config = dict(
    num_hidden_layers=12,
    hidden_size=256,
    n_experts=64,
    experts_per_token=4,
    d_expert=32,
    d_shared_expert=64,
    hidden_act='swiglu',
    moe_layers=[0, 1, 2, 3, 4, 5, 6, 7, 8, 9, 10, 11],
    router_score='softmax',
    normalize_top_k=False,
    routed_scale=4.0,
    balance_loss=0.00214,
    balance_bias=True,
    shared_expert_gate=True,
    init_std_router=0.0133,
    lr_router=0.00057,
    num_attention_heads=2,
    num_key_value_heads=2,
    head_dim=128,
    vocab_size=32768,
    norm='rmsnorm',
    norm_place='pre',
    norm_eps=1e-06,
    positions='rope',
    rope_theta=10000.0,
    rope_fraction=0.25,
    qk_norm=True,
    attn_scale=0.0886,
    tie_word_embeddings=False,
    parallel_block=False,
    extras=['capped logits'],
    init='normal',
    init_std_qkv=0.0444,
    init_std_o=0.0,
    init_std_up=0.0444,
    init_std_down=0.0,
    optimizer='adamw',
    learning_rate=0.00188,
    beta1=0.9,
    beta2=0.95,
    weight_decay=0.13,
    lr_head=0.00396,
    warmup_steps=448,
    schedule='wsd',
    decay_fraction=0.659,
    decay_shape='linear',
    final_lr_fraction=0.0,
    batch_tokens=32768,
    max_seq_len=512,
    doc_mask=True,
    train_tokens=205500000,
    max_steps=6272,
    dataset='wikipedia_en',
)
Below are experts of layer 4 (counted from 0) of a mixture-of-experts language model. Rows are named router (the router's row for the expert), gate (a neuron's input weights, with its number), up (a neuron's input weights, with its number) and show model dimensions 0-127. Each number is 128 + 24 x the weight over its row's rms, rounded and kept within 0 to 255.
After each expert's rows: a language model's description of what the expert responds to. This comes from a sample of Wikipedia text that the model never trained on.

# expert 20
router [104 169 154 106 129 135 122 141 109  97  92 158 127 152 115 178 100 120 115 101 149 136 138 154 148 138 128 143 151 140 127 116 117 117 150 114 127 147 119 134 123 157  97 134 114 100 129 108 132 174 120 108 105 114 129 130  97 102 130 137 122 156  70 111  81 158 125 131 120 140 126 168 144 103 146 145 109 143 133 122 132 125 171 159 121 102 157 109 132 125 132 130 127 137  78 127 165 168  88 150 150 103 174 124 109  74 115 159 167 156 173 140 124 138 106 104  73 107 138 149 119 165 168 144 106 123  97 108]
gate2 [148 110 142 142 105 109 121 129 109 136  95 137 106 133  93 160 119 172 150 154 142 131 107 144 127 152 116 132 100 111 103 122 129  77 120 142 129 126 110 133 122 112 141 170 157 152 128 139 120 122 112 133 130 101 118 162 103  75 116 126 138 108 156  94  86 111 123 102 109 140 130 106  92 100 138 100 157  97 123 142 122 134 140 129 116 115 141 124 124  80 151 112 128 107 125 140 174 148  99 134 182 125 161  93 147 150 119 102 154 112 180 155 146 114 125 117 107 135 113 145 172 120 135 115  69 138 141 120]
up2 [125 127 136 112  92 112 114 121 123  98 109 137 158 120  90  89  95 151 131  84 124 129 149 106 170 119 126 123 145  99 141 121 155 115 159 188 110 143 129 139 104 128 166 178 125 104 134 121  88 103 101  67 113 144 124 172  91 153 142 116  98 117  93 106 107  85 104 114 170 128 108 171 106 173  99 128 135  83 138 136 103 112  87 141 112 163 116 139 125 110 109 121  91 119  98 120 182 126 120 129 129 137 125  84 138 138 151 124 116  82 137 138 134 101 134 123 121 159  98 112 145 132 130 125  94 118 120 139]
First piece of a word right after an opening quote or copula (th, h, a), ordinal suffixes th/rd, verbs like went, go.

# expert 18
router [112  95 129 160 150 128 105 151 154 126 103 166 144 110  81 126 141 132 112 147 114 150 148  95 121 149 131 133 153 124 148 142 116 150  90 153 133 143 128 125 115 113 163 115 143 124 102 106  98 150 143 113  84  81 125 104  90 128 124 122 140  76 183  99 165 105 173 125 132 148 159  75 134 130 124 157 188  97  89 141 126 145 114 102 137 158 147  91 130 136 122 120 117 159 178 128 146 123 105 148 102  70 120 102 132 179 163 133 104 141 155 120 159 126 145 165 112 122 127 153  93 140 129 123 157 121 182 166]
gate0 [160 145 160 146 137 124 121 129 122 137  87 139 127 115  97 100 114 134 118 121 150 128 119 159 108 132 106 163  89 122 117 116 127 105  93 126 158 116 168 126 136  92 123 120 132 129 135 164  93  96 153 108 146 102 112 111 185 129 100  84 133 106 162 146 156 114 102 138 134 103 161 114 141 118 135 118 140 118 119 150  97 110 126  97 137 182 153 137 166 109 129 142 108 121 127 138 145 122 190 134  95 130  68 159 184 138 116 108 123 158 134 154  99 132 157 139 142 121 100 136 128  81  80 108  94 118  97 134]
up0 [ 78 114  77 117 111 107 150  96 124 139  73  98 129 142 158 144 105 103 118 116 113 124 149 174 119 113 127 145 129 114 101 101 127 126 120  46 152 166 141 142 126 121  96 181 138 125 120 108 137 118 151 126 104 151 132 126 132 128 131 105 164 147  71  78 100 134 135 129 121 103 156  88 124  92 161 150 120 124 176  92 137 131 149 116 172 135 121 120 118 131 136 148 129 128 149 123 130 164 183 127 110 137 117 113 126 125 134 128 145 168 118 124 144 127  99  93 133 121 120 111 172  99 104 118 135 120 132 137]
Words following national or organizational adjectives, like Post, General, Liberal, League; also subject pronoun "he" and "and" in biographies.

# expert 25
router [105 178 142 110 130 108 142 141 124 156 107  83 156 145 135 173 142 144  84 146 174 147  84 138 156 124 141 119 122 103 106 100 113  91 174 124 130 126 123 145 101 157 109 146 139 162 123 152 140  81  89 168  79 125 141 141 130 132 131 131  96 138  99 142 132 137 124 106 135 107 169 133 168 157 129 115 158 160 110 171 193 134 168 137 130  99 104 134 127 159 100 111 135 112 132 160 130 100 118  83 176 158 145  97 138 104  95 137 117 115  99  94 116 127  94 131 133 139 119 114 113 118 107 124 143  77  91 131]
gate1 [133 200 128 150 124 129 104 115  80 156 124 113 130 113  88 132 147 150 114 123 134 135 106 133  94 130 159 148 144 115 151  97 126 102 136  92 126 110 123 136 118 171  96 126 138 111 118 140 117 104 113 100  82 100 131 135 141 137 144 142 131 146 105 109 131 117 149 107  94  86 169 157 149 140 137 150 161 137 128 151 138  73 140  95  95 115 141 129 123 118  92 119 148 163 128 207  92 111 114 138 183 115  78 141 137 120  80 109 122 132 135 132 106 195 105 108 121 150 121 122 129  91 151 166  77  96 131 111]
up1 [131 136 109 136 127 157 125 162 132 126 106 129 138 134 110  97  97 107 116  95 153 182 113 113 140 114 112 138 132 105 109  78 109 107 130 112 137 123 149 146 100  79 103  92 118 142 147 100 133  98 131 113 106 137 138 116 102 146 144 140 127 156  88 143 118 126 138 121 142 159 116 112 130 159 152 153 162 162 151 140 157 143 157 106 130 131 156 102  95  95 107  84 145 153 104 150 138 124 152 105 153 135 143 121  72  97 146 127 128 126  98 118 102 142 143 100 154 119 134 142 123  94 142 136 126 124 135 145]
Function words, mainly "of" and "the", after quantifiers or nouns, such as "many of his", "issues of identity", "as such, the".

# expert 52
router [129 151 111 128 120  96 161  76 175 140 134 161 142 118  98 173 111 110 178 135 144 116 148 136 118 145 106 101 118 141 140 134 133 155 115 138 132 166  91 134 133 122  85 132 109 124 162 101 114 129 104 135 123 134 137 150 171 116 163 147 179 145  97 118 135 124 104 133  99 133 115 125 141 134 145 148 122 140 101 131 164 174 119  90 123  96  85 141  94 140 132  89 150 131 146 181 107 167 151 149 131 142 113 112 165 120 142 103 124 150 133 116 122 149 113 108 138 100 137 116 124 110 169 125  94 131 126 131]
gate0 [ 95 118 136 104 129  70 137  96 147 145  99 141 139 159 116  98 153  87 127 132 159 101 147 118 117 122 137 163 129 108 128  89  93 108 120 157 108 115 155 162 126  93 124 149  93  82 132 107 168  94 111 126 141 110 107 105 190 130 129 125 145 130 135 156 142 139 134 106 117 100 211 110 140 111 148  73 145 129 159 144 145 108  93 144 127 163 149 144 159 107 138 115 120 115 132 143 139 164 120 150 117 152 117 137 206 118 101 105 112 128 120  96  95 120 117 105 174 105 128 121 123  78 127 131 162 139 111 135]
up0 [ 94 122  96 130 100 130 147 106 120 116 124 157 120 125 127 115 144  99 125 138 124  97 160 158 108 167 123 122 140 104  69  93 151 137 140 103 127 132 171 159 132 138 147 150 148  90 121 103  87 119 138 129 193 127 149 125 129 140 151 109 140 183 106  96 100 119  91 151 118 111 134  69 136  92 167 170 135 132 141 130 146 103 128 165 176 105 145 146  99 128 136 170 142 141 126 139 140 165 159 146 127 156 136 170 140 130 125 109 173 165 129 120 109 109 156  94 125 147 113 130 128 131 101 111 127 151 139 127]
Word pieces right after a capital letter, especially R (Russ-ell, Rask-in, Rg2 in chess notation), plus splits like S-ac-rificed.

# expert 30
router [122 127 105 157 132 156 112 112 123 159 118  98 115 110 133 146 156 102 121 122 138  80 141 162  85 174 157 170 107 128 138 126  89 105 131 125 110 183 129 160 130 128 103 114  96 119 117 119  81 125 125  83 149 135  97 131 174 148 164  87 164 147 157 127 138 118 153 149 140 117 165  92 121 147  98 125 143 146 134 162 104 113 136 136 121 130 156 144  98  90  86 163 127 138 125 145 120 115 123 143 128 157 148 149 116 118 136 140  97 142 144 152 127 128  97 142 100 130 119 100 152 136 132 124 123 132 169 114]
gate0 [119 121 134 137 117  91 171 109 143 170 104 137 122 112  94 119 149 121  92 112 168 126 121 129 132 146 150 159 123 148 154 119 121 119 142 125 116 168 139 176  91 126 129 122 121 107 137  89 131  83 127 108 151 132 178 141 127 118  92 110 132 157 157 144 113 167 126 167 121 100 149 115 152 123 167 151 176 130 161 178 160 137 129 136 131 158 121 124 113 114 145 178 197 115 146 155 125 140 126 147 119 148 127 153 161 136 131 141 104 118 133 168 106 136 125 129 143 125 103 135 161 117  96  99 114 146  45 119]
up0 [ 87  87 102 149 105 120 177 126 163 147 105 155  96 113 132 121 154 116 140 144 148  65 152 150 127 139 143 131 137 134 132 115 136 152  83  94 107 157 111 161 127 139 122 130 110 133 129  81 124 126 139 130 162 113 112 149 139 130  88 122 163 145  86  86 130 154  98 162 155 130 130  95 146 110 140 150 147 133 125 120 151 133 139 132 141 121 129 152 109 143 130 165 141 122 140  82 165 187 172 164 138 148  85 139 112  98 165 147 144 152 160 154 159 121 150 100 102 128 141 135 136  98 117 123 117 151  91 138]
Finite verbs right after a subject in narrative prose, especially was, had, would, has, could, were, as in "the verdict was upheld".

# expert 24
router [154 112 117 163 136 156 134 151 128 105 168  93 135 110 129 117 167 146 102 147 131 139 133 124 152 132  94 117 149 147 102 113 111 103 176 125 133 121 154  97 133 124 122 163 137 115 154 107 147 132  90 130 139 158 110  95 119 160 154 137  78 165 118  95 133 166  78 161 175 143 143 134 129 137 126  79  92 112 129  88 140 157  71 162 102 105 105  93 137  99 149 114 166 123 116 143 144 165 105 128 128 145 142 135 102 125 134 138 132  99 154 144 122  80 124 192 155 136 104 133 131 135 152 130 157 107  88 151]
gate2 [113  91 109 134  98 125 180 107 126 169 134 108  90 145 158 159 152 160 135 124 148 133 114 152 146 152 120 112 109 105 132 164 103 109 114  99 124 123 130 143 131 126 120 141 177 123 142  86 115 126  95 113 142 113 130 150  82 113 118 118 128 122 130 121 109 163 140 114 111 145 119  56 152  89 111  90 151 133 110  79  98  95  92 130 120 110 102 115 156 123 124 136 118 155 133 132 185  92 124 111 140 132 133 115 128 118 120 140 161 157 152 136 141 118 104 123 116 116 116 170  98 152 151 119  86 115 146  89]
up2 [ 91 104 124 141 162 140 141 102 122 132 119 152 137 188 113 123 169 156 158 113 123 129 138 113 128 107  87 144 121 143 132 174 131 134 119 121 122 144 163 119  90 154 110 147 124 146 137 119 153 100 139 108 114 113 105 177  25 125 123 138 102 132 129 150 111  83  81 102 133 137 108 116 142 183 105 132  93  75 132 127 144  98 124 117 121 126 136 137 117 126 144 153 108 121 109  82 133 132 132 152 119 101 130 104 174 157 124 124 113  78 106 128 114 139 123  90 167 127 103 135 127 173 108 106 167 124 164 173]
Commas and pipes after times, dates, digits or quoted titles in schedule and discography tables, e.g. "7:00 pm," and "single",".

# expert 8
router [108 130 108 171  81  88 116 132 106 145 156 146 176 153 131 151 145 148 112 120 116 105 132 110 128 126 108 100  95 118 148 120 129 131 135 132 140 140 139  81  97 140 118 152 161 103 133 148  98 122 155 135 133 171 134  92  93 111 151 155  93 124  97 113 129 159 127  90 103 110 105 189 124 126 136  99 111 154 120 129 129 156 157 139 133  64 103 137 137 147 125 140 125 119 122 131 146 135  96  90 160 141 131 103 125 180 147 131 139 151 103 135 139 148 127 102 134  99  97 195 165 145 149 129 100 110 185 127]
gate0 [ 84 143  93 148 117 134 152 150 113 145  85 138 102 151  72 126 136 126 134 140  78 134 105 176 133 118 132 143 167 139 123 115 100 116 134 146 134 145 173 155 116  98 104 140 153 148 166 116 184  90 112 122 147  83 114 135 145 146 123 101 112 140 149 125 144 134 147 164 117  91 152 145 139 167 133 109 110 158 158 128 146 122 154 134 120 167 177 135 158 102 132 129 137  90 139 167 104 162 138 162 139 125 117 146 180 127 114  82 140 117 125 136 103 126 101  82 146 119  83 157 129  97  84  86 148 160  84 145]
up0 [126 117  99 119 111 126 111 118 150 161  92 169 123 125 164  99 168 150 112 138 174  99 135 178 131 136 106 139 131  98 118 126 135 101 121  96 106 123 157 128 139 136 121 141 127  90  95 106 109 147 147  84 161 154 156 128 133 161 122 126 148 165  71 139  76 127  81 155 151 103 107 135 161  81 144 110 136 121 143 121 132 126 119 148 166 128 100 115 150 126 114 133 141 169  96 108 160 144 191 146 146 131 117 149 110 149 153 149 182 179 122 122 181 120 123 140  96 159 152 119 135 105  91 116 117 128 123 106]
Indefinite a/an, sentence-opening They/There/He, digits inside codes and tables, table separator rows, and long after measurements in species descriptions.

# expert 27
router [109 184 146 155 126 119 149 131 163 128 172 121 140 146 137 121  96  96  91 114 153 142 142 141 129 125 110 134 118 142  92 119 122 151 150 112 168 152 111  77 125  99 110 122 149 124 119 100 102 133  74 140 101 151 122 131 169 123 137 146 110 107  86 105 145 119 113 130 122 104 108 113 134 104 130 138 146 164  93 148 141 152 119 118 162 114 116 149 112 113 140  77 109 156 123 142 125 131 161 127 195 151 101 101  99  76 142 123 175 116 148 156  95 140 137 107  97 116 146 157 136 141 156 103 103 148 127 138]
gate2 [115 116 106 151 120 125 173  97 151 140 100 118  55 142 140 197 147 129 153 126 173 135 109 128 124 147 112 139 111 117 110 138 125 108 162 114 115 129 134 106 138 156 164 155 134 123 114 154 134  88 153 150  89 126 127 156  77  64  84 100 160 115 145 118 115 131 136 111  87 119 151 116 116 133 102 101 155 169 126 119 120 108 109 113 124 100 146  95 176 136 137 162 137 130 127 142 149 121  88 131 180 136 106 124 142 107 102 119 144 104 146 150 138 139 126  85 103 120 112 163 173 167 150 144 115 123 136  91]
up2 [138 103 127 152 112 146 114  83  97 154 126 113 159 119 139  97 111 154 136 138 129 121 164 136 118  75 105  98  84 101 144 158  72 152 147 136 115 147 142 119  95 170 131 143 139 118 153 142  97  85 120  89 116 135 144 117 103 114 166 114 112 126 121 134 137  37 112 116 120 142 106 159 162 156 118 149 157 109 136 125  99  87  92 130  91 144 118 128 112 132 115 144 125 106 112  96 161 130 163 147  93 159 124  93 117 147 134 143 145  94 119 119 145 125 135 113 127 160 133  90 131 116 119 123 114 106 102 108]
Inner word pieces after a capital letter in Indian and other foreign surnames and titles, such as Bh-os-le, Bh-ans-ali, C-os-grove; also spaces and plus signs.

# expert 51
router [140 146 149 129 148 147 124 126 133 126  89 113 121 141 114 148 137 121 102 109 151 132  89  94 176 139  95 135 114 117 125 135 122 136  93 155 166 145 103 128 144 160 102 107  99 154 177 174 135 139 121 121 144 114 147  84 105 169 161 120 157 139 120 140 137 104 108  91 136 160 109  73 135 121 102 147 160 129 142 109 120 134  96 142 148  89 122  93 155 136 113 136  92 117 121  85 146 159 142 103 111 120 120 127 132 134 152 111 120 118 109 103 142  91 134 123 104 116 123 114  82 116 137 116 170 183  90 181]
gate0 [157 146 117 125 110  83  92 150 123 170  86 150  70 126  96  94 150 119 119 148 146 132 109 144 131 163 110 132 115 133 112 103 126 103 109 121 138 128 157 105 120  89 150 142 126 112 159  76 155  84 105 148 136 139 151 124 127 148 107 102 101 140 147 149 135 113 130 151 126 100 146 114 150 144 134 134 145 125 127 176 134 109 115 128 168 187 124  86 139 100 100 159 150 108 141 151 132 123 135 143 107 170 108 123 208 107 103 118 122  96 117 130  97 109 129 133 155 139 102 130 124 104 111 116 116 118  91 112]
up0 [151  94  50 154 123 101 163 137 183 122  75 135 141 134 135 111 162  98 116 135 168 117 161 163 154 146 110 180 109 106 137 105 123 134  85 101 153 134 122 113 136 167 147 149 114 126 150 111  94  84 162 131 136 160 160 135 128 134 113 117 166 119 122 130 151 106 119 124 139 125 110  84 121 105 124 104 136 171 140 110 143 107 144 121 159 151 117 138 106 144 126 194 143 174 127 101 158 144 173 126 127 158 127 142 106 134 111 121 122 171 115 121 151 113 123 102 104 161 124 137 145 111 127 128 102 152  94 140]
First content word following the, of or at, often in sports and politics text, like All-, it, same, Baseball, deal.

# expert 7
router [145 143 176 168 153 115 126 161 117 136 161 120 114 117 155 133 109 104 107 121 132 166  66  84 131 164 124 164 157 136 118 160 175 131 113 129 131 111 153 141 134 138  97 110 141 148 128 140 130 179 113 144 138 112 117 100 153 200 120 110 150 124  90 138 124 149 106 102  84 102 109 138  99 143 102 121 133 131 154 121 104 137 137 109 136  93 122 116 132 127 122 113  79 116 125 134 151 126 133 105 153 136 101 150 105 135 140  78 109 117 132  82 110 158 136  95 118 144 120 111 129 111 112 134  89 112 145 132]
gate0 [137 145 109 139 157 110 115 125 116 159 108 161  84 144 100  97 127 108  98 130 149 122 120 158 129 125 121 135 134 107 136 109 125 159 145  95 152 159 153 130 132  92 106 143 162 123 175 104 124  99 135 130 107 112 133 142 134 118 113 117 119 138 122 166 149 128 116 144 105 121 166  84 137 108 140 115 133 137 155 117 138 108 124 131 132 158 158  76 106 133 108 129 138 114 155 148 168 158 166 116  91 125 113 157 156 133 149  86 103 109 144 105 129  90 113 126 120 115 148 194 128 115  91 119 109 118 109  76]
up0 [ 95 100  96 126  66 151 107 118 132 162 108 128 150 160 169 106 153 106 157 118 108 107 159 190 176 106 105 122 107 133 130 115 100 128 119 120 122 120 138 137 160 105 115 143  95 109 103 122 122  94 175 122 168 154 135 115 166 143 131 109 161 156 135 124  81  77 122 169 157 122  81  97 154 107 122 110 141 159 121 130 132 108 115 115 159 132 112 141 121 144 125 159 126 160 116 111 161 147 167 140 149 123 130 137 143 139 149 148 175 193 104 139 148 167 103 151 117 115 125 114 152 127 159  92 125 171 104 161]
Determiners and time or quantity modifiers after prepositions, such as the, early, late, various, least, plus word-internal pieces after "under" or "Over".

# expert 6
router [148 123 114 118 128 138 141 127 106 112 108 162 123 134 123 128 121 187 144 114 162 100 143  87 146 130 136 157 103 108 139 148 110 132 155 141 101 103 144 148  93 116 131 138 125  92 130 162 144  67 115 110 116 137 142 129 103 144 103 112 137 109 111 121 126 141 129 132 110 146 106 143 140 137 155 146 113 169 100 141  86 189 122 141 153 120 142 127 150 141 145 148 112 149 131 101 125 132 110 115 153 139 147 140 121 148 114 134 156 116 117 155 168 130 116 109 126  87  90 127 136 145 114 153 143 124 140 167]
gate1 [152 184 132 135 115 127 150 129 108 205 148 125 112 111  95 135 146 137 113 164 143 126 124 136  86 152 124  88 123 146 119 119 129 138 125  50 118 105 100 138 123 142 102 147 117 132 139  76 106 103 110 131  76 139 140 133 131 128 161  93 129 166  87  82 121 114 116 143  71  64 130 148 120 106 139 132 178 101  96 137 120 105 120  91 124 155 121 108 160 120 155 147 169 151 132 217 140 118 113 124 155 113  78 132 164 105 118 130 169 135 143 117 116 191 131 116 130 136 124 139 126 124 174 149  64 126 142  93]
up1 [ 98 120  92 132 126 139  87 164 129 133 114 133 162 131 109 143 139 103 111  92 132 203 116 123 164 129 158 173 101 117 100 115 142 111 136 115 157 150 142 100 128 156 131  98 102 186 154 156 127 119 121 127 134 148 143 133 131 130 128 159 134 139 123 139 103 146 150 105 156 136 140 108 119 147 136 151 138 159 128 122 168 117 183 113  81 103 141  87  91 127  84  90 140 111 145 141  98 113 150 133 127 147 146 118 103 132 128 107  92 132  92 140 106  99 137 126 126 142 131 126 143 129 102 160 173 112  97 122]
Mostly "the", "The", "a", "an" before noun phrases, plus nationality adjectives (Italian, American) and table pipes in lists.

# expert 16
router [141 117 128 120 140 119 113 123 102 164 101 123 122  91 140 110 130 164 153 113 114 107 140 131 113 108 151 132  70 144 152 146  89 110 110 107 107 156 123 106 155 154 159 128 135 157 107 168 133 137 130 124 129 137 110 129 143 144 127 146 130 149 145 134  83  99 182 130 182 144 180 138 108 143  94 133 128 156 164 142  99 105 135 151 129 107 171 130  99 103 161 119 151 161 146 134 163 144 105 180  99 111 150  98 115 132 111  97 113 134 198 146 116 127  92 126 104 132  73 121 122 137 107 131 148 153 148 100]
gate0 [110 104 102 111 107 130 103 123 132 140 100 120 128 159  92 111 136 174 108 116 159 142 114 171 157 130 136 141 136  89  87 136 123 104 182 148 164 115 170 120 154  48  99 154 149 124 147 127 134  76 119 152 148 146 144  94 127 123 137 147 122 101 121 141 108  97 101 158 124 118 158 110 116 127 125 108 120 138 168 175 117 107 130 112 128 153 140 114 147 106 153 148 123 117 150 131 150 126 136 138 116  79 128 130 173 154 100 125 103 113 127 134  94 110 123 117 140 138 112 175 118  36 116 100 130 128  86  87]
up0 [116 115 110 149 146 106 149 152 142 144  77 159 118  92 119 118 184 131 143 128 119 118 110 184 129 140 112 154 126 120 106 117 122 125 114  91 128 132 159 148 118 169 135 143 134  73 105 123 103 152 150 111 136 117 143 126 146 171 154  86 149 175  71  74  87 150 129 158 125 115 132  86 155 101 120 137 164 123 136 114 156 157 141 124 190 139 137 131 116 133 126 137 132 153 118 102 145 135 188 141 147 119 166 125 154 123 140 157 137 175 140 131 146 173 110 132 101 183 128 149 159 121 159 102  99 145 157 123]
Auxiliary verbs after pronouns, such as was, is, had, were, been, plus colons and opening quotes introducing titles or speech.

# expert 2
router [130 133 120 101  98 155 152 135  52  84 111 169 140 150 124 142 115 137 121 144 133  99 111 100 150 130  70 100 108 114 117 133 113 138 137 130  80 109 134 128  77 139  94 133 144 143 144 118 160 123 107 141 118 138 145  87  96 107 131  96 107 128 134 152 131 132 147 125  99 163 110 159 134 140 138 130 137 137 146 127 115 154 124 162 147  76 112 105 129 146 163 121 136 157 100 117 108 165  96 153 105 105 158 106  93 108 164 112 149 154 130 103 147  89 121 166  96  73 119  96  64 141 118 102 122 112 118 163]
gate1 [128 154  95 117 154 131 129 133 141 164 148  99 131 108 107 162 143 154  98 141 152 133 139 142 120 128 140 104 128 119 112 118 119 136 106  99 145 136 107 130 124 155 104 132 121 100 108  83 124  86 136 112  87 109 117 115 124 133 164  92 141 186  73  84 135 123 117 133  84  85 113 125 127 111 147 116 165 157  85 123 118 152 125 129 109 112 109 143 116 141  87 132 155 146 120 179 117  96 115 152 167 149  84 115 124 101  76 160 172 155 134 125 124 164 115  87  97 103 125 151 150 126 138 131  76  96 122  88]
up1 [121 159 150 114 132 136 145 158 153 120  92 121 129 134 123 135 112  44 108  92 142 144 105 121 151 124 124 146 163 142  85 113 136 129 140 108 141 126 144 118 117 102  94  96 118 160 149 109 148  95  90 165 149 153 111 106 128 104 158 135 133 160 104 140 106 114 121 135 143 131 118 111 108 117 148 157 153 181 162 147 162 136 176 133 146 110 117  99 103 111 108 121 156 134 143 156 147 134 162 128 140 112 151  83 100 107 144 147 151 136 115  96 108 122 136  85 130 132 118 139 122 132 138 117 123 145  81 141]
Articles and possessive determiners like the, a, his, their, often after of/in/on, plus other in each other.

# expert 55
router [153 152 148 152 146 129 128 160 118  87 127 105  97 174 141 136  98 135 113 117 108 181 106 137 115 127 126 179 126 142 147 141 126 129 169 134 129 150 135 141  91 172 118 122 106 153 102 156 108 152 131 125 113 109 119 156 154 129 140 145 154 146  97 138  90 144 141 174  99 149 140 153 123  97 115 142 100 116 159  85 121 102 145 116  75  98 165 117 145 140 129 121 101 148 146 112 149 103 113 129 139 117 126 114 116 106 121 106 110 112 167 117 116 153 117 143 111 147  92 105 158 160 156 114 106 119 100 115]
gate1 [104 144  97 140 149 107 146 161  91 153 160 127 102 111  90 159 179 180 132 112 140 139 118 176 114 156 148 114  93 115 132 135 139 134 147  89 147 124  91 133 109 192 132 142 125 150 186 130 146 129 100 117  98 105 108 117 140 140 126 142 124 104 129 103 140 100 154 122  94  73 151 131 141 144 170 123 162 147 110 148 121 100 118  92 145 143 126 115 155 127 116 157 146 177 117 163 110  95 152 112 178 105  65 120 141 100 131 121 151 152 125  88 150 167 150 149 141 138 148 153 134 106 161 148 109 110 129 124]
up1 [ 99 122 127 140 125 117 139 174 124 112 147 131 136 143 100 119 129 110 102  94 113 165 136 133 163 154 145 157 134 143 106 108 132 139 138 129 115 133 119 128  86 148  97  95  69 175 133 107 124 100 117 160 134 151 109 140 116 157 107 150 113 117 100 122 104 108 123 110 119 130  87 132 132 138 154 171  94 198 131 167 126 114 137  78 154 101 131 136 103 103 132 175 148 123 146 146 109 118 151  76 169 140 107  89 132 109 139 144 143 140 149  94 106 131 171  93 170 141 156 168 135 117 149 184 124 142 103 131]
Words after "to" or "is" in predicates, such as be, been, being, first, most, only, one, as in "to be married".

# expert 46
router [110  78 127 155 110 119 164 111 156 142 109 128  95 150 116 120 154 130 210 104 161 128 117 115  94 139 152 129 140 151 131 144  62 159 116 168 132  98 129 125 140 157 170 121 124 124 189 132 104 154 141 139 114 131 105  73 182 132  97 148 135 106 134 107 145 158 133 122 147 174 126 131 106 126 176 177  80 107 116  94 110 144 117 107 119 163 116 128 122 138 138 100 134 137 129 118 113 134  86 117 140 116 113 128 134 147 111 147  99 133 103 130 163 125 158  59 115 120 128 116 148  89 151 149 135 145 130 151]
gate0 [ 67 160  93 160 108 112 112 113 138 143 127 131  98 144 122 103 132 145 103 142 136  89 135 141 158 103 159 152 150 106 117 118 106 129 109 141 112 105 187 157 104  68 123 148 114 132 115 125 146  62 136 158 135 107 107 115 176 129 104 117 104 144 163 162 123 121 159 155 111  82 180 141 119 111 156 126 131 126 148 145 122 109  85 116 139 148 158 119 158 137 142 128 126 114 143 121  92 133 115 179 100 130 102 154 183  99 101 141 116 130 135 100 112  98 101  92 182 135 130 125 128  71 150 138 116 141  78 124]
up0 [137 108 115 124 135 118 157 127 114 156 107 182 106 104 158 126 122 112 104 126 124 115 111 179 118 123 102 160  87 133 103 137 129 106 141  89 171 163 102 105 137 137 127 139 155 144 110 114 115 133 119 118 137 151 152  97 118 147 113 103 176 153  74 107  77 125 122 120 149 119 137  89 151  98 125 121 128 145 151  91 137 113 156 160 168 131 121  96  90 120 124 100 130 146 101 148 171 203 179 121 140 136 114 140 137 114 134  88 176 149 128 132 132 151 134 161  92 168 127 157 121 119  99  99 132 114 115 130]
Spaces, heading markers (===), and line-break punctuation at section boundaries, especially election headings and notes after tables.

# expert 14
router [176 114 135 110 167 102 131 161 172  82 132 133 115  59 129 167 116 149  97 101 134 140 150  97 140 146 136 127 104 150 115 122 140 119 130 139 108 139 128 130 113 112 133 134 168 115 134 119 102 168 112 138 128 105 122  98 144 113 133 155 138  88 162 164 160 105 121 168 175 162 137 133 140  95 133 124 137 178 139 120 107 146 106 155 163 100 159 129 130  84 166 136 138 151 118 129 138 165 120 128 130 146 187 113  89 158 142 124 151 174  85 140 124 107 115 171 122 118 114 105  84  71 139 130 148 159 131 151]
gate0 [142 122 118 123 135 132 112 131 127 141 115 159  99 134  99 120 109 123  85 129 162 165 145 120 134 172 118 130 135 145 140 132 119  96 120 153 171 124 167 159 109 101 138 149 157 115 132 123 136  84 133 144 122 130 101 128 126 119  91 134  99 131 143 153 134  98 133 135 132 116 164 111 122 123 131 110 146 121 145 149 148  97 129 129 138 166 138  79 125 116 114 135 117 130 170 158 140 127 126 185  68 144 123 106 219 110  78 116 101 112 114 120 106  94 125 114 131 138 108 156 143  84 110 110 151  98  73 117]
up0 [ 99 121  58 126 104  97 147 118 147 160 109 151 122 118 124  80 142 114  98 155 143  76 164 169 145 157 131 154 147 150  93 130 117 120 119  93 135 121 144 127 128 102 156 156 110 105 117  92  94 102 132  95 173 164 133 103 123 139 122 123 158 154 118  91 122 106 111 131 178 140 108 113 159 108 134 128 107 152 146 135 156 117 115 155 154 120 144 140  94 140 119 145 128 162 119 103 167 141 182 146 151 143 123 125 126 133 121 122 141 158 107 120 147 124 126 163 103 163 140 130 124  99 110 101 156 118 131 126]
Capitalized The/After/At opening sentences or names, The inside words like Theories, name initials, table pipes and year digits.

# expert 47
router [110 113 117 102 109 111 103 138 118 135 116  93 136 159 114 116 180 115 103 128  85  95 115 139 116 130 131 137 157 117 132  81 101 107 139 173 113 125 154 108 149  80 141 158 105 128 120 136 172  94 101 116 172 214  96  47 113 124 125 155 100 121 156 161 119 154 120 134 160 157 154 147  95 103 124 109  95 120 167 137 129 127 116 144 125 149 133 116 130 156 136 124 193 106 119 133 145 112 152 159 111 111 113 106 142 135 133 107 121 100 128 151  99  96 147 117 118 137 116 116 123 142 136 148 161 116  94 147]
gate0 [137 157  93 151 140 105 145 128 138 156 101 151 123 162 108 125 154 125 108 151 128 147 126 150  90 135 151 121 136 111  92 124 139 106 146 134 132 130 147 130 117  95 122 141 135 107 143 121 151  68 119 150 167 132 128  98 137 131 122 120 123 140 177 144 128 126 116 159 128 107 137 134 142 119 123 136 152 136 173 137 129  94  96 111 149 126 129 106 139  98 141 145 118 115 116 144 114 125 124 141 115  97 120 114 221 130  87 143 117 116 135 154  86 142 112  83 102 145  75 116 150  55 135 102 132 153  93 103]
up0 [119  66  94 150 112 125 117 108 135 128  94 130  79 123 150 111 175 144 108  68 150 115 133 157 118 110 114 151 152  91  87 119 130 151 115  99 102 106 126 118 142 106 126 126 139 148  93 113 106 141 129 101 168 160 136 157 141 133 131 125 143 132  78 153 113 121 106 131 149 173 120 119 166 102 119 139 135 134 133 127 134  84 101  96  97 150 125 114 118 159 104 145 115 162  97  98 186 119 165 112 137 126 119 153 108 159 115 122 123 171 121 164 128 138 163 116 163 149 134 163 132 117 107 123 109 152 134 160]
Commas closing a sentence-initial noun phrase, plus was, is and include verbs after subjects: The longest home run, ; His brothers include.